python train.py --d_expert=320 --moe_layers=[1, 3, 5, 7] --router_score="sigmoid" --lr_router=0.000587 --head_dim=64 --norm="rmsnorm" --rope_theta=3590.0 --init_std_o=0.0 --warmup_steps=476 --schedule="wsd" --decay_shape="cos" --final_lr_fraction=0.0 --batch_tokens=65536
Below are experts of layer 5 (counted from 0) of a mixture-of-experts language model. Rows are named router (the router's row for the expert), gate (a neuron's input weights, with its number), up (a neuron's input weights, with its number) and show model dimensions 0-191. Each number is 128 + 24 x the weight over its row's rms, rounded and kept within 0 to 255. Numbers have three digits each.
After each expert's rows: "mostly gets" lists some tokens that are sent to it at least half of the time. This comes from a sample of Wikipedia text that the model never trained on.

# expert 11
router:117121152130131137144100117149149106131149123111122115133084104148100143093151132128142200108120122157136135114147142124159157129105176130077134152136159127119122132189113107109100150113138127140086117153143137116139153101131136150134128109117115182109104169104108141125099110130071138094171103125143090135133124164141088119115133130161130108140097141160123131177068157159157148125126184136119137108139145102172157152147110155137113158152137135108143126126163116087169132159088176132131119121183106088083160155145105136125121156128109123117105136134149154111167106149151106148
gate2:129093122138127143124131107167146124111133085126135113118129121166116126126110130151146112116128105173104141137131122089126111088127134102125143105116112148112091091103131059168132169094105093102122184153110094127120120106105107120122124160142140175125162147121140081137108145128141155110122117135134117141093089136122086091147126116150145178130129121138134110128132146130132089105140097141167100154116085167118064100119104129077087125122143150123115135151130129150159121070152129127041135142147128162125115166127158140142170122145117128171139125080106110105121106152102135146
up2:116142161079108077164112156118093098106124143105101135119173143141163137114141136101149140128117137162124141128154101114138121151094102121135135132128133137127122104192114123136183129112143101120117070195120104127140142134127124105104117125161130145143115145144117158164109144120123169122132120138130144148174095120138137121135131122111152126131174142151178153138124126119106122159145129108140161128139132166124087121114110105094158149113119121097186187128138157123132144143083180091124098110137101160115126112115145131139084116133132124145172179085153177170109118163100153162
gate3:112103131161123136121125090133146120159107124150098128124135132144082105116095135108112127092136137138144138092102124112134116120111160091112164157152101144121099179142124135158077115146141117129126094146116169078124104125119176132124130121131097137100120065096148175100114086160113093088113137130129093114102149106121104118135125120146154156161143099113124167171132188158173155116119150146155128132165145125140112135147121126139081124149129108132142149124147108186135157111165128145149082131142159145088149123153112080067092132091136113123126119114123082125109146154121114102
up3:098140108152105137135169102166128139155129122081145088144119121178149136109168144117089128109133119158130130118087144159149155136139110162110144099185129115132144184072150112117150147140156157142112130132105151102109118125123106157151120113106168123144093114119104130128135135114113133139163166114114131104090169179084105107140172107153097178127129107147099127121148111157122130103146109159098122148113144074132117156092115121077097171129144112125116110140102099125107147172135165140118098113115118129127109156126124132146111114116164097155116134060101143119147140116176138116
gate4:145145122161150081078116123163149136060155115130148132141130137160085156088140145165146137117160144163099098123132153122151106156152132127101150139112143171128114167109144130115093134140127107119171149116158141101129132143094114162121154064162074123149126145123104102142138145154129208079121138110150113172131137162147135140077122182120127138133122144125140120134134153124122160103094122168126128094088107114137138160137112118164127116125123139161148127165119119134107136157137148156124094116137118099116147152109129156152120133124168119093139121151176121144110105148109183124
up4:093108140110161116140161150171149140128087158143127127121140187119152088142094122122178149126116150098150139153108063111106168161162106159132091085134102095135089107157125105123155153120147159147137115093159121132120162113144120137110134166106129125165149146130132127076123138091141173166140167142130145158151150180151119125178136124165130094128157138115114133104147079095125103131148121126119138167112155116126104130127114100101075127086144152135148144111110152121106135103101113110127159103122118133128077133136118121168119118141128114162140157127142124153131114103176090127
gate5:103143143122125106132143118105078130135132151079115154110134100129128134126093139123137146133148162137165148133135143165131159098090120134111095106155085178124160123130135183074129178144150132144114108111111103154124122120125161103148116137111130104092157127110132184090157133118108134178158113123135112159145114159114098109134152102071168147160075096133154096192109130145114143123171098144080097100127130122129146152128117138113116124110162156145121098171144117098162156096137135114140135090115150153137158132155121107096143088117158139131125155124119142132148108179125140138
up5:140123136155125088069116180097101124127112111124122124145134179165147116141132135118114172129160096078120159135168113142134179124118136096181160118115151180086152102142130124095103125148139077134149127092137098130099123133105114122141136114151138112141147163127139106116147119177100133117147121137109122131068093136089117100113130109152151085140093118158137130141120147145109103169141128145118117123102117117121103181142126144142088091112120120134141117131149111070126127145171119124109075089161184156131135166108135122089158152128104127127126122114123114122174116120162114140
gate6:105135126102127124160140122088160158122132178077100096119076131118074094086100135109093132102138131091111125138115131108169151150126146107163118151116141130151099102115099123114115119143105154108167123071135112138155129122145152116113138097140164094120146192118053157158127149113166129115093137129106130145116153171132140133137122167097126117116097135166125099131153133147131131118098145138166172143130147167107132155140157107166172087146146117130148125114107122127147144134135119092087127127126133165129146106143105089141128086156122146096133111136096103093116126140143138077
up6:092118124124118137138144091073161138169154107103077101156128142152147069157084078115116123092138110129108125105143096151159172116115149085108143140167174139126109134134093139082113121142103132133117134148157161088135143158106154149160141090135123134156095084125128099101154170136112143126137121135128127148144118123101142153131097163125111093135138153142127164128115157113118111117113121121154134173137139113113135114071120121127125124157160099122092131141110153128112148124133135174108081130114091080138111073117098170128148159131114153152121120092107128093148128132155156091
mostly gets: " body", " cell", " pol", "idae", " syn", " bro"

# expert 6
router:120108180114131141127124128108120134102155141132107079140078124157112144124136170121122139132144163156124110112126118101151138122129130100119085123181126128115161106165123125124121148136110114151150144161127117101128138078137078113143120112097077159124116166139112155112120150108090111106150083183071099165133127147133109135105110111174149139127131078128094117109098139100147168128107096116147155113117117108151142149148119147136125161118177055112147128128159166120135100109125137107098135153118119118099187140161119135151151133111099120100132146126151096104143116084178125167
gate7:109198156093173161130116086125114166112122139138156122034140100117138133129137131116114124129115138164130152109145158164171140154136100090155123140124151147123144131113100114111121107105080165121102087164107121104140133120100095133143135127179137121166122115152130131105120139105090169131127115126144107132114134130087100070122096093082129119114100132117124126120161147126139101147127102134103122101115163122127128176130108139151130172152139128110083141095126106106126121167141117137162154124154118154180114159139167123143098126089152146135085144158137147124161159124109149124
up7:156101140141102097163144134132133111114139139092121133145115148130116116093124079154140121106069139108129099088126145128168111120089175146103173206137131123192099121143137118131139147132128122122154131108139130157091139113145142142114136117078134128113096145134115152112125098169140121139155123112113135107132152149146125125156144119141102120173148169159144130156155135138113156097081140120153167145133121118109102111089105159128135131119162119130136105153075129165143086151144131091139135091093125074079136077117077140110148110130086124144102139172114123103116128113139089113
gate8:126142127130149112128149134127093119117173116108145125154130139145086099151113154156102136111143108116161110086141127156131205108163157112154167129102167127139147117104129115129146127111138123130133103114113096151090116108172163158120097131120135119125117139119117103146148129142132103152115098125153138131108149117132100127111107136151152139111117135122106109134155100115082120166136165123162166148151130192108219112105158102098106117120116071113116122134148112152130152106064128145119159147113153178111104132116152180123089081125113129138145162149154118158101114166096117128
up8:135127112112159109155105110158146102142118152098114115156163153148132128099131093133160144130134164152105132117098122135130098135110127141127111138108158158144125146133141144128135176103141089115108114159110123101113152161136116157124142175140157133108172131185146132107126157110131117132135142113131092118179142140128125147113121107100126124119119131096101134152097158112152147084103122113180081135132134100154115125108108163145198123121144163134154110135103092068114085168135145152152112077125076089125114058113108125123118130158110147143124097135131119110151071111100076106
gate9:110149133137130121079157127117133119088082127097121120130122149102085094124153132140100125165108163135163125082126139121132163103116098125144085118116098134106135136153105098156150151110151153099127121126139137093158133117110124142109118117122084153157118120091101113130090120117128131114147154114145090149128127140107101088127141117114147091161123116171169145154130151150122119127145094116130189139127134165143140150100098137097137195112124062152143177154137136097125190140107135093116083126130138107099096131133152081132179113126110186171155123143100161121130132122146124112
up9:135110117105080105116119139124127085168132150122137123165111082121111120151120105128154138129149115153110126119138108129106109093143172108124127121140152083141147135064133146104120119149135126130104129162083117171124134120164130129126135167077135149132125162101132142185109155154097114164132128120135128109103109130128106118131154144148117095130100100158106070105101140113136115082163144121171133105140132085142161120173169108099127114146108149182147138153139100127132108107112121158095127102116126117133167145097164176133126157155132121073119123168084077102140085132105118151
gate10:164125147138147111105128113110117129163171099157117141112134128164160160137141132142136149120136136142141171096128098094157110144143110148115106087099144116113096131124145134120150175145122118137122157126170145127129157120129078088148141136145092141114103159170118126063140164113139094098153141111162071150075148114127159117126164148119098100137109131140136130104121126161092095115156099100117152108164076130114124124130137084127104121127089183157115142086114086091169114120112118141105126121136077118139085064120072144115136116121104124125153143135140124136127124118141099115
up10:102161130112130116127103104117133110126182146104095134117144179150161149160119157145097129124135141092120112096123151097148120127109119156121075137153129106133138151117121118094140142143131142150148158113110130159137125145104112110173141122164128113097139148165155119148111158164138170134145098123144104144076109111106125156114077076086125119141120088074135170142131127099064140108147105163110119109135141135151146117108083113138128157161118123126133087145088148163087158085163110135157141135109162130129112130149104140107086100163094118108119110089162150145125141090147140165
gate11:160175165123126143098084174147199090130138131106173116131115111114137109140154124137130143134135139126156129085141129160139138144148086098148138139152130063139149114161158115107126159131143127126173124164111161093127119141096131135176121122120107148166061160147141138141102126125158142113145126134122136131116133095085148142104153140105088096125111150166114143139170102134138106159165148135137131087142110091097095088115118132141131122122139117156168119127085100115161134115136143139115068086118121154096100092156106124119151164120142153111121115124127128105153122125155108175
up11:153159123092159145064128095148128133121119098105154128128132085139105131093136129078144114105089111109144152127096096131122113162148114152130130156117175136118131087105162098109143139118113123129133125169153170140122146155122142172145169125102086148123133096145165127129163126085131137172116139098120124141123136116138129155132122132118138119120157102126106131114088131122144070133145149121140136121125097127113127163137133147135141187180139163138102099133115140157127182149094148100171123187137123108133072160111138112182108114135168129168153125129168132127093125114115179152
mostly gets: " of", " between", " by", " among", " Pts", " 4;"

# expert 9
router:117114189115151132164088153095135119120144110090118121131144123165123130147096124124171196089123152178125123105162140119161129144125146117083149128101139105123112144148106091126117145139137118116077149145126139082168152130105136107138098116155075176096092164145134149130138129124145097098186103166121096145101136151127090144125131114171147134120139116158137127141141142101167126127149154132131112140147144130165142139110141127137113134136173154095109130126127134130164122125092166127114118137151119063085138124144116097123146122149123154130130147084170120101120070130177128162
gate18:072143166170103116146153126139140106093127139175127139081131132172113151135130105162111142109139120123119082107116145135099089140165126089132139168157107147158106157135183144111115156091104085120132136124141142134153167153142115160114173138114114128112144164120138123136111166138118141123158147108133152126138172109145093106100136148145138111115114159070138154147119125123069086123120109149122147137134185165144125161166124130090114183122159109133105099122103110114151141142122158137098156118159134121115131125100116110157121145123141167138133130155159149112177105157148109178
up18:108159160114125128137154111115162120113109126132101117113093139138151157121154130128133137137172126158145104143070168177127164128145138128126098139094159105137120177118142105152127136106153102125142171122154113163080111115116105096121113120156164120128140106128138137143108141159144061099148149109162166124124101093166125149102090170119107147128144166128127138121132145147100119121074153088140153173141162096128107131145102178096148164088130118109137133108125150133153091156105131147137164147121121118124117131170117135139100148108141149130088169156113188134151146084162131105
gate19:155101148122154146096096118144144111101131093139095146115110128164134096160117091117138117126134106139162088129119195111113159136124131181097131103131126116099107100113133149108140126132139129147159110106128118155198128126121137145151147130126119088142118157124181082169152137154087108078143111161094139129118134129170137122123128171112089179110125128155158112139173142120106152104143134193138150117148177137146117155124143121138140146115116094106102115120131106130151111101175086121156144132124110119092129138097172184151133166137139122123174117127143101111092142152127146126
up19:152126104126162183108112168138124134142147161123107118161138133120097142086165152167135144139165122126145127129114128126115104149139096125125112125125144123160159117102163154147157107118154176127148141126123127148149108144149135098136182143141098180152141086141135091154114125131145132143124084101172111130136096117088116103142104141114131121154106102138122108150141141100142157128151108132107113145118160141101136110154110117108149159182139143100098109122106186140112089140136183121096086145106099109152120167157145135152113137113174126111124102116047131148109092134101138064
gate20:135106112143104107140106115150121142070155141144133103126116120109132106096127124138119131131078133151147168137107134102112137094138133182160107128083117154155132142114120137169098154134070149138133109135125116110146124144083142117138132142091111144154126102176058130157107097154139114125134141158101085102119124118095159158136119138122120115122166105096143123166109133153094106112112142146108140105131145099145121114090136121163127122161135137139137168123134119156129132117094104130120138153153171172171137122134141114177140121134087090063110110184157140139085131167110186150
up20:145153122090103143140086147174095125170134124149134152107118131102135120158144083115100149146094137083148141087094118145105130137152125121138137122171090100121109168096118152131128152087113150154129082116117093100114105155161114161119109104130173155106135143133138170117152114095158170127110121114138146154171104114121137124137126101114124110132156165131107136125105120132076149136159112111132092125167134141100156160104157126107141131117156135181117145133093157154126142108131144116154147094103136144143117124135093124159126113115101142102174111106169147104188064110168093123
gate21:129075143108116096144136150121166122131125150126135127138145134088126164075125098143141140120123104080121106130163125134133135143119120137126149149130126148100132097163157125123141183148132130137135067138159119145119167138114147156133107121096137120112147126130078079150068123127134125122120077138089157123125082092083136116068112142094132116117141171129165068163125125195153114097130150119159126072157132142123131165137103112147155118110118113138124149117096115112116154131114144114145129154147144142125144133119136115120093083143144156145146125087115071122133080132131162090
up21:071137123118083116151138137177147123138114127118163148124145123141094152127130140110133122138120150130098096147140135167095158123146122105110151097111120144059121129085161144126162171103137144114123140114153148144140139168119141176132065158083126120131120157111096129108108097112139121131156159119102077108182153136114140105124134118164167133158097088103140143131137101162136137192139136138102111097171115135133141139124122140163098125105115075115125123114055132139148134148148155137118136117157108134145130166142120120092143169122134146141171165096132102105104112150111154140
gate22:150094125098123122096148121129128064165134124099142101106127111084139115122122135135149143142142126116142110115102199136167132152142151127127117147131133129082100178145156156121159151121166120108136088098125115153142129142141111119116136107120086124115149138117128097150118124129112077099114099166139120136072125087139082133063156129078095139121128131100119137142116132143128163125130121124095093122102143133133183125111119077106194113122111132131147143154097113091133117148123117130119106093148158171124117146160145133097107145130171143093147121170162121145121153151139157073
up22:169117117133144104121140121129102116110102098144112110160131104135142160143145159137088119120122120145148118105101138109137113109108095172113103097086146113083151109139118162147130111067121104133151149109140173071149118141081120108089076091170113173139071108147157094108116164134113105119141165123165136136086135160131121128134155135163106119129119161107108087134157133129117149130133120121109119092090120123154112109135099128104074125120123111131117136106147093160102081086159133135100138107111120108124104125160156145118169130073115162147120112132107085115139155164124104146
mostly gets: "è", "ü", "evin", "ö", "′0", "che"

# expert 8
router:144090161132128113112139145105107109126150143076131053125107145129132122130131154151113157121104101148118092096105114101125129166122140120119120144122144155140104134149124080103090151129142138109120163162158158072122137146145094125123103080129063171083098136101105139126100124115146130081175085137140096186160125126122093108122125143129158117094112155126151113145113173124140139143123111119152137116145125119124110136145130182153085156139160101127153101131146128125130091137109127111140131134162107103130212129160124126130105126145080144100126105125164132132095145120154139135
gate19:109125127136104078100144117155122133131117144173144122178132133193153124122147161110176140127068151124083153137143156102139125118123145116089137130155095125113141127160111139107108132098120101139122144159141147112150134134135122112119133134194130175142160132075143124130141129110149101102134139153132129165135155180151163153142119129156074130147087161113093090123108150143172146174143114141115123115095114169137115126148112155173136113124150167127139129094106163136153094135121163135111137107143126124174128092159154150156148084133094153141139136109155107126114098161098099112
up19:134167098137156120143134111130084178119070105115128118144134135157163127110150085112076109115135097109125111154095126104161114148133095083159129190063095129105130139121143076144150183084148099132123132104123123133121115117127084091099153125160131137140110139135121081138131089124117143112135121158116161124126136160105151121131104115116167128127134117074116139170148117120119131122131093117141134165131178142145104147122113150134121113125132128095142179100150142114091087108107106127121154125113144120145132130097122145123108093130111098131182099124123088160094126123162171091
gate20:107140169129119144122112166154111113123111131114142150095118139127143128145154134122171128152128137130118092129103144110092134095150128133153115136110170114134115105145144093157137136139103143124120150128196095123182086112107162132122156118118118082141121145126154117110155133074117120142169113147131112130138128103136092117119125144124127130164132137142138105142098118119138142143142125114107119132139091065103118174130111140137146136121172088172094157138145146111050098146097128111057111129158137083138121149135165101155118085098143156174132112149121156055148120133113083132
up20:133136141153100163088129113169129147115113132125138150118099146133131158148103108128100122120108096117140102173163136143205124146176111117098113134155140116147145117135146159158132155156151180117113140109100109133121131105139122123130159159121113071132114142096104079114114173113134109142150107127111131094133107109139096082112137134135164108135112122150176132133138176089150115148158071079163147154132131148117112104084164137121154133122102126120083133157149115173103114120116156115129122129109135123134159112072086098088107133145163119095092116104164115130101105140130146155
gate21:139126140137157163139111139135110147130091133095107139112136131094123076099137114179078120128103173142098103151129175115133149137107159128151105141114144130151096191120148125109082099103104122097128136149133133115101160162117149124140107136179136131095141130131123136114107097102110118144152083140158131122104084108169104089120152132130150142103112131119108133139147158059083134132110104146157095110119124112126152147111138121096139111183129101128072126120100088094092124118120128116131127137175137165104098138140170109125154120124085155085124121114116120090138072109104109123
up21:075115111143128146143125139125146144116135096160103144135145110127100145113117132120083124113165081130156134111088096148148118121122147131102097109067140115073133122125081154118118166131166133133137132107169085141103129112130142121102184148126150086093135137148194052138146155112121129111103175113146119139131165135111128117140190111106123143133143110141128132159100128142104174143136100141145134158125152170159129147131160094120153113092121127092159113104103137196174119120140142157128121117084136116127133082093137130156130141151128125144109126116138108155109126135159126148
gate22:153103096164112151139072136134065133145138164166099120157128115134144155155146141180132135116150124127159139122116108157114155059118109120132160096154116127085137158155086112104094129143103104138135132111129136131148105130128139089169096122152178132083078126136114148099124127136138144152120099170142136062130113138083132152142135130193162120139143119163129126105131128129081103152123083074153135157131099136129129128113122144094128129143131125127133168115152140131114110127112135146123167118129099147132117144140185159130161163103127142157129139100120097139129083113121143094
up22:100124094108136129142104135123090099115115148150134134110150123122141102134116117115163132109109135135150161135112120145073126111129155131145148132107115078088150134133116138133114119133090100135113103123096111096149112145131125149153072130125133154091146130114148186111156144079122129149132114160080113067113134143065134104088115133177115207117118130136117119128132129134109155135122130086116114133115105137149122168118141138083119137125128117117113173072143122151140065133122105123126162123145132084153144128145107163128167155090155149148139177137079120121167096099091133108
gate23:134092137122155101140109106132115178144142166150115121113165172090137172159133154121168126145116181120149124121104166096132127105113136172125127139133120110176114108150134137158132169141101129142136131185162116089136117129125153100170126133118075132130121125117120145069113104113121148092138124127142121138136138137097099137086110087126128090138060167139157123128159110099136138126085166121152129121129151141130161177163191108153157142174129119182132131110132125110160142143107142143135136157144122155120129149125115102170133121152095105144135149121173143122146118094158107110
up23:102138127134159177154140108124089117121142133146101113127083112123129136162185140108110159110131135118156116141122129099110128127113126042146092125164129114119177153133140084128094147131084155131129129120131120122119102148112144111180142139173119158128111144097097134126145118162125110111153074163157138099129117116120134143152143170147133090117125118150108114140133100185141158162129111115141133130156080158145106118151143132155123177092132128113134158105113110156178128169162136152058137108138125116114116139183113149148120117145132079159127124147129136161108099125151142164
mostly gets: "|", " ide", " friend", " who", " it.", " nam"

# expert 1
router:131115163124127107120119136115134147129135114080113102124105127161124108142119147161116190093133127133149095131124144095122135180176138114086135086130139099118160091122126103144133139114101123116103146131105137118110139082132102127120161118093104150138067160145098102095157125120120109113187069171126091169060127147149096120120134097124152181094091115129146121132126155094107140096107118144130134108137106096156176142141097150139137145127157069116103151120109070143112130134132157109133131128100127126121167134164091132136143112130137139095107162122161115130146111125097129138
gate7:126116130139143132098106128120133092130127139117174121127136139132127103158155177132095123156075130126153097066130142112125143127084173145136079160102110148115129124122087113128135140081150132120101119144111101093127124151143126127166116108119133106158113118133115181143105131132108112107138151112138129103115115108116129118150133095104102109151147103162129149078129149124166105149120124097131124164180115114096108086092136122109134123136153141081141127104148093144112156147104125158122116102151174081057151116148134143117160118115100118094183123158085134091091125107154087172
up7:133143119124130128167141129137172134113135126138126120158106139137158141141081187112130134128129133137104122132087158152159092168141148148090156127135073097139095124138105095123119102167104111102167150121105135120157107138148169162110147127109128139090109108135146133105148126168119152104143102138124109111109080121115077117106162128131102130168101125090091117112107146163119098149120139088119145142163165140107128134171115090156169134124115081145152076063079147152155142111175147130121110137141133142090096111143160133128142136118135122149112162144122154130178113120157095142
gate8:115123122140176120138148123094127118137142131118141102069147129099116111100112116130118132108110113072127149124094164144093108101125135142142109118135114163087119101161122163122132131092094085146122098150123170115151134122109115140137113108170120164132144153129162139116151147145114117111151131107153130119093077144133153085140143135135063142134108144124169109149129131191098101111166122149197134107112071144137147177168152120104133111160163126144115137118146135149199143135089134100140113114141130084106124118102080122093131131094154133113143108096140166131147143140117137134
up8:155132110166189151081123126091126114107175096106109152138172139137103169133115117145133122173103137115118140133149144092133084133101121132123079118104131154092143135151135116084105121113115087077132122090138115094144128182124150114170121126171113135109158115124169142112135124128148084090114114099139122136082147141111132136099131135130115117146107146145122141099133106159129123133124123168077189088147122182128107116145139135161091170111129139127113112092128137124127135129153140146161122092118127132110150103179098111105143128165090127155145112122077173131148133110147099117
gate9:115157138158130101078125108178145102076094135120134108167159138113151125130094102123123155133135122103129109136168109131114109154152135142105120139122126152175138105150158087138138132154152104124137149137108114096143105124102150093156139091157154076135103156114090140113122143122118100119119125108125128134142048110099192115125116153138137117104120130113134180122075088074153093151157099132137157110144120118120081135127124134120131129103110141126113084083136136130120128160144146108136157151101119132107144071141105121158128088154112130152116079093106123147128151132188128140
up9:147131125165182168153135127102128158149150141083121097098113143115127114127102113160129150129105128133138151138118113069114136116128101157128153082154171089136149128111114143125119108117107151159121109138141171118083151127099076146111108133117100124119115169125130110132147102117117135161156147155166142152095123092154115121165133132121128140129072162137082144135157130115175118163142143139143064169118110161146115113111090103121156124122175098132151151110118139127192114118136087113155123139106154144106141137106118121094134149164120130104132172146084150149088134136088169132
gate10:160133116105125063149155112108141118095152156141097124121133079124114117135161131124137184121113150144124115132112162153118123121104134106150111150116074163179172156120080143158131067148125095106151106126142142106137113137117138107148123092131114147102121125179116124109081155104139142085100146099136137139118191131144146115120129138150129103129128144144140131110123150108169142096129133146144111167181106098150110088108121149139161110094139179098135119152161150092125124135132119160112128112122098172137136098149118163177153174150076158117127111116132129131113129124144112168
up10:086102132110131163132165135164100123119101081161133150112164122109143142105173141130161127090151145133087109141172111105131173117113146172140161128146147135073081115134156124156134147119132161148098157135152091139164152144124174145071110131106147146108164140070147148124133123116116113183159114094145109132134103122150140123118116101115150143139086109154148141132128129135133138107145150151108153116127141134166145138134103123111154169163122168115146146123116153140147080140061152110126172145138129090137117133110145097148104131126184121158152161125118114115112097099147126111
gate11:103186126075126100155174129154121115114130113092135149099124086139135149135105126105101159166147161136116066125123116140134094131115131112143134169123144148125170133142113131147144126157091138150111115122162142145115110106156137095129093114093140100144165138103156097125148125142116112130155139123108121129138138097104141102145110099141112123155110174206149062110172160151151142154110092068127132116134117118123155068100102092122138167155156118111135080155144118141093149151121150107105152120145088149133142106127105115144097090141147154147117106143118126099144120132112139149
up11:126160105129181104155139161098144127099096159123142133157155143130130146142131134123102154147118126123113156097094138152157109131142127093136143129170134117156130122117133087116126105145157161117147130102110119137157112130092123117056068154082142149152143134129130160131150090162134144170186135098113148099074137109125140093166133182097139127105116110163088121111155128180151136141082142157132164085153141120109140098130133131152104123110073112157167152132092108098099136123113144089153150122109120164137097102107120121105116117125132134099124137128135129112088099121136088120
mostly gets: " was", " is", " were", " are", " been", " became"

# expert 10
router:184109196123110100113098132126142124095165145101103109153102154134101150128135172088088174149117117149151107134144102115114150128140160137144108165130128094102216120142126064121096156153142117129144150153161112109116126092124112116166108109143089149072139150130135132137101133114086112109174128144130097178099150144128083125108097104125163132108135089123114131092127138098158154107140122141138123128116119127149109137095141152123121150110155094135133114127150140141171101097154131111121146148126095126094179159122134117142139132096136143079121157125144129107133115117144127151
gate7:105116115123128118122127071144114085133091117116100147132143111153067133159130127182128121153119114118099090108125159172149133128088139074136145126110144138131138150134128141149073164149115125078152101107111132123150083138106173145138101105098145159137121153139139136108125158136124145111122105099126110065187066121107188142126144145142120088112105105147166116146106167133101083109133108112116099092142132156128149157141138101140158109129131110147103114101137111125119134131114119139133119102133146130187155163148169175098135145123114107131141086126118134089140149132106117127
up7:154105087102143153136118140091108121114101120167139118138130162121139116138122127120148125111149142136170119106098120140182091127158087120073170140097117152132095149134087119130138144144151130141117147133165116111159048148168131114087123135138141153159096151126090140129139181160142112099145087154137091095148107116126126172149115118158116093113149142155104133105141140125132160138141149088137109101117102143128112136127185138109149139123151196118167138093154146100095112159139121107129161134132121120098137114162119121101107105146086111108169075097121128136089117127136126142
gate8:141150189143150114127146101132133131128153111139140093144094106116140126129144115118134150127090118165081153099112088123191090135126162111120131135140121135160127110134146137117106152149135125159144123138156112117133116120108107103135143120140117152116141145140124174146137145131112119140165101153154113089070122113102118134142129112132113118069154147104140094174087149134088055160110150095153108117112117169124134116109109170157095134137107153100142074102116145134111136122146137129163111131164143161111135109185150098110122143129170144153074156114189145132112105118108100170
up8:154113106138163151136093091129097147113169145132118153142136106141146140090122111119121116135144140140089109156143149129090131135095135132150113114107140151107109172124117113171122135115151151103123154118122139158171143081139076205184088106167109147106146196156142138138131161132106171187124111080127117123154150094098126102133121097134187090114098165143105112127149164141155131110104123116154107128131177109116127088119117098118116127104114107173132111140133131147142106101103121158132116174131139126132118124157168153100121110168140146152125121116113123122102100133126130122
gate9:159150128122145115094177130101108165134163131127113086100128151108110129095138140135144131155107140141108091135098164131094139129145106124108058135121128110117171111152109115160165154101176139125138157162127116163134140126118109110129150149133099141200092113110155164168132140098151138145135128140091062144091112135119104146106109170104117156161106155137139143110093110160083127111118127110153134092103155125131117073088166141124133140138113095126097120132131113129111103171117147121150112158096126121140163117145141146160158090171154166146113135129146139143115096121146158107
up9:119162144159121169090076134147092099126089114101112150121129107162156124135120107162115123138117104134151130121170097126101083146129110125116143136103143129147128139114104133118123114129105129104097112093112145111126139140078116117133135127164121145153183101145149123111120111142121097125129120175118166115108112131101133083147130161145100124145120121136157144116185126128137138158175122129075099109147144167110121132127102122118147132112124176144062199104104121141130148106119168117118151120115137102169077092133088163092137157128063149138072126119134123132119131157165146153
gate10:104131149125151136123139100105065109120114130152103153126110131148120089130085132129110138125134125175069089115091151097146088160110144133097134057139106131129114128142150145120117110107091094174107107135124123106108109094068105139145120140090091099131131173128133073121126130127142117119149118135153113130099159151130140131160155137152147139106113116142158104117129096163112107115070103115131145121145109127156088094145148155139104153143134101153095128094130108151059118166130139159119120100147108133102133099150103157153169135145106145110123068151145116152117125144156109113
up10:134122150122169125107089119117114161110121130163176157153144125145180088132159145143119118119112115108111143128156164142075102118099094153128127137173111119093143164110148102126136120152140146153098148179112149126087138149114153147154120119090126145174125090127102117096126118127112115150138168097122088160088193144109133141116144121162107112101117145117124074142115122116146144132102109149168151100118119127119123145158130100143162116183102129090105129113148116131107137171113137104075146163136158121124126089125137152165081142153090128140088084133137130113132120125108146172
gate11:121098144165134118164120156163143146140144136137133137140134084108149137138121109125132149111158121150096129157133109138110125130136141143118133152130169129113134163185133102103153175145135130102118119131147102152150139095142135155123116148181138155065123163137172101105124101117106139069163121162136124150143176098138109122090150141150157105100148141123120145142122129129103131101136155144112181104154145171192122165116151180115126111123136138131138125142135106098131112113092143162139112163150147126108171116158098131170083114147117114161081114117147102139160138097177086167
up11:109171141155165148106145128113136111150114104142155192143118164144170139143126102137089127169135136117157123087078132151137094105098104116133112134111108116081180178123103112143134125111112105052127198139153201144155104120136137137136138109109099120149131105098163114068140112136154115136123100137122149124100099124129111112149142110107120105134139094131169148125156156117163176126114094129116121130152130130143124096133142079156152108105110150158092089100130134135151138117105134093133156128115095142152123127142130140137116112136140120110113117078135125080150107130100133134
mostly gets: ":", " ==", " ===", "s:", " by:", "ation:"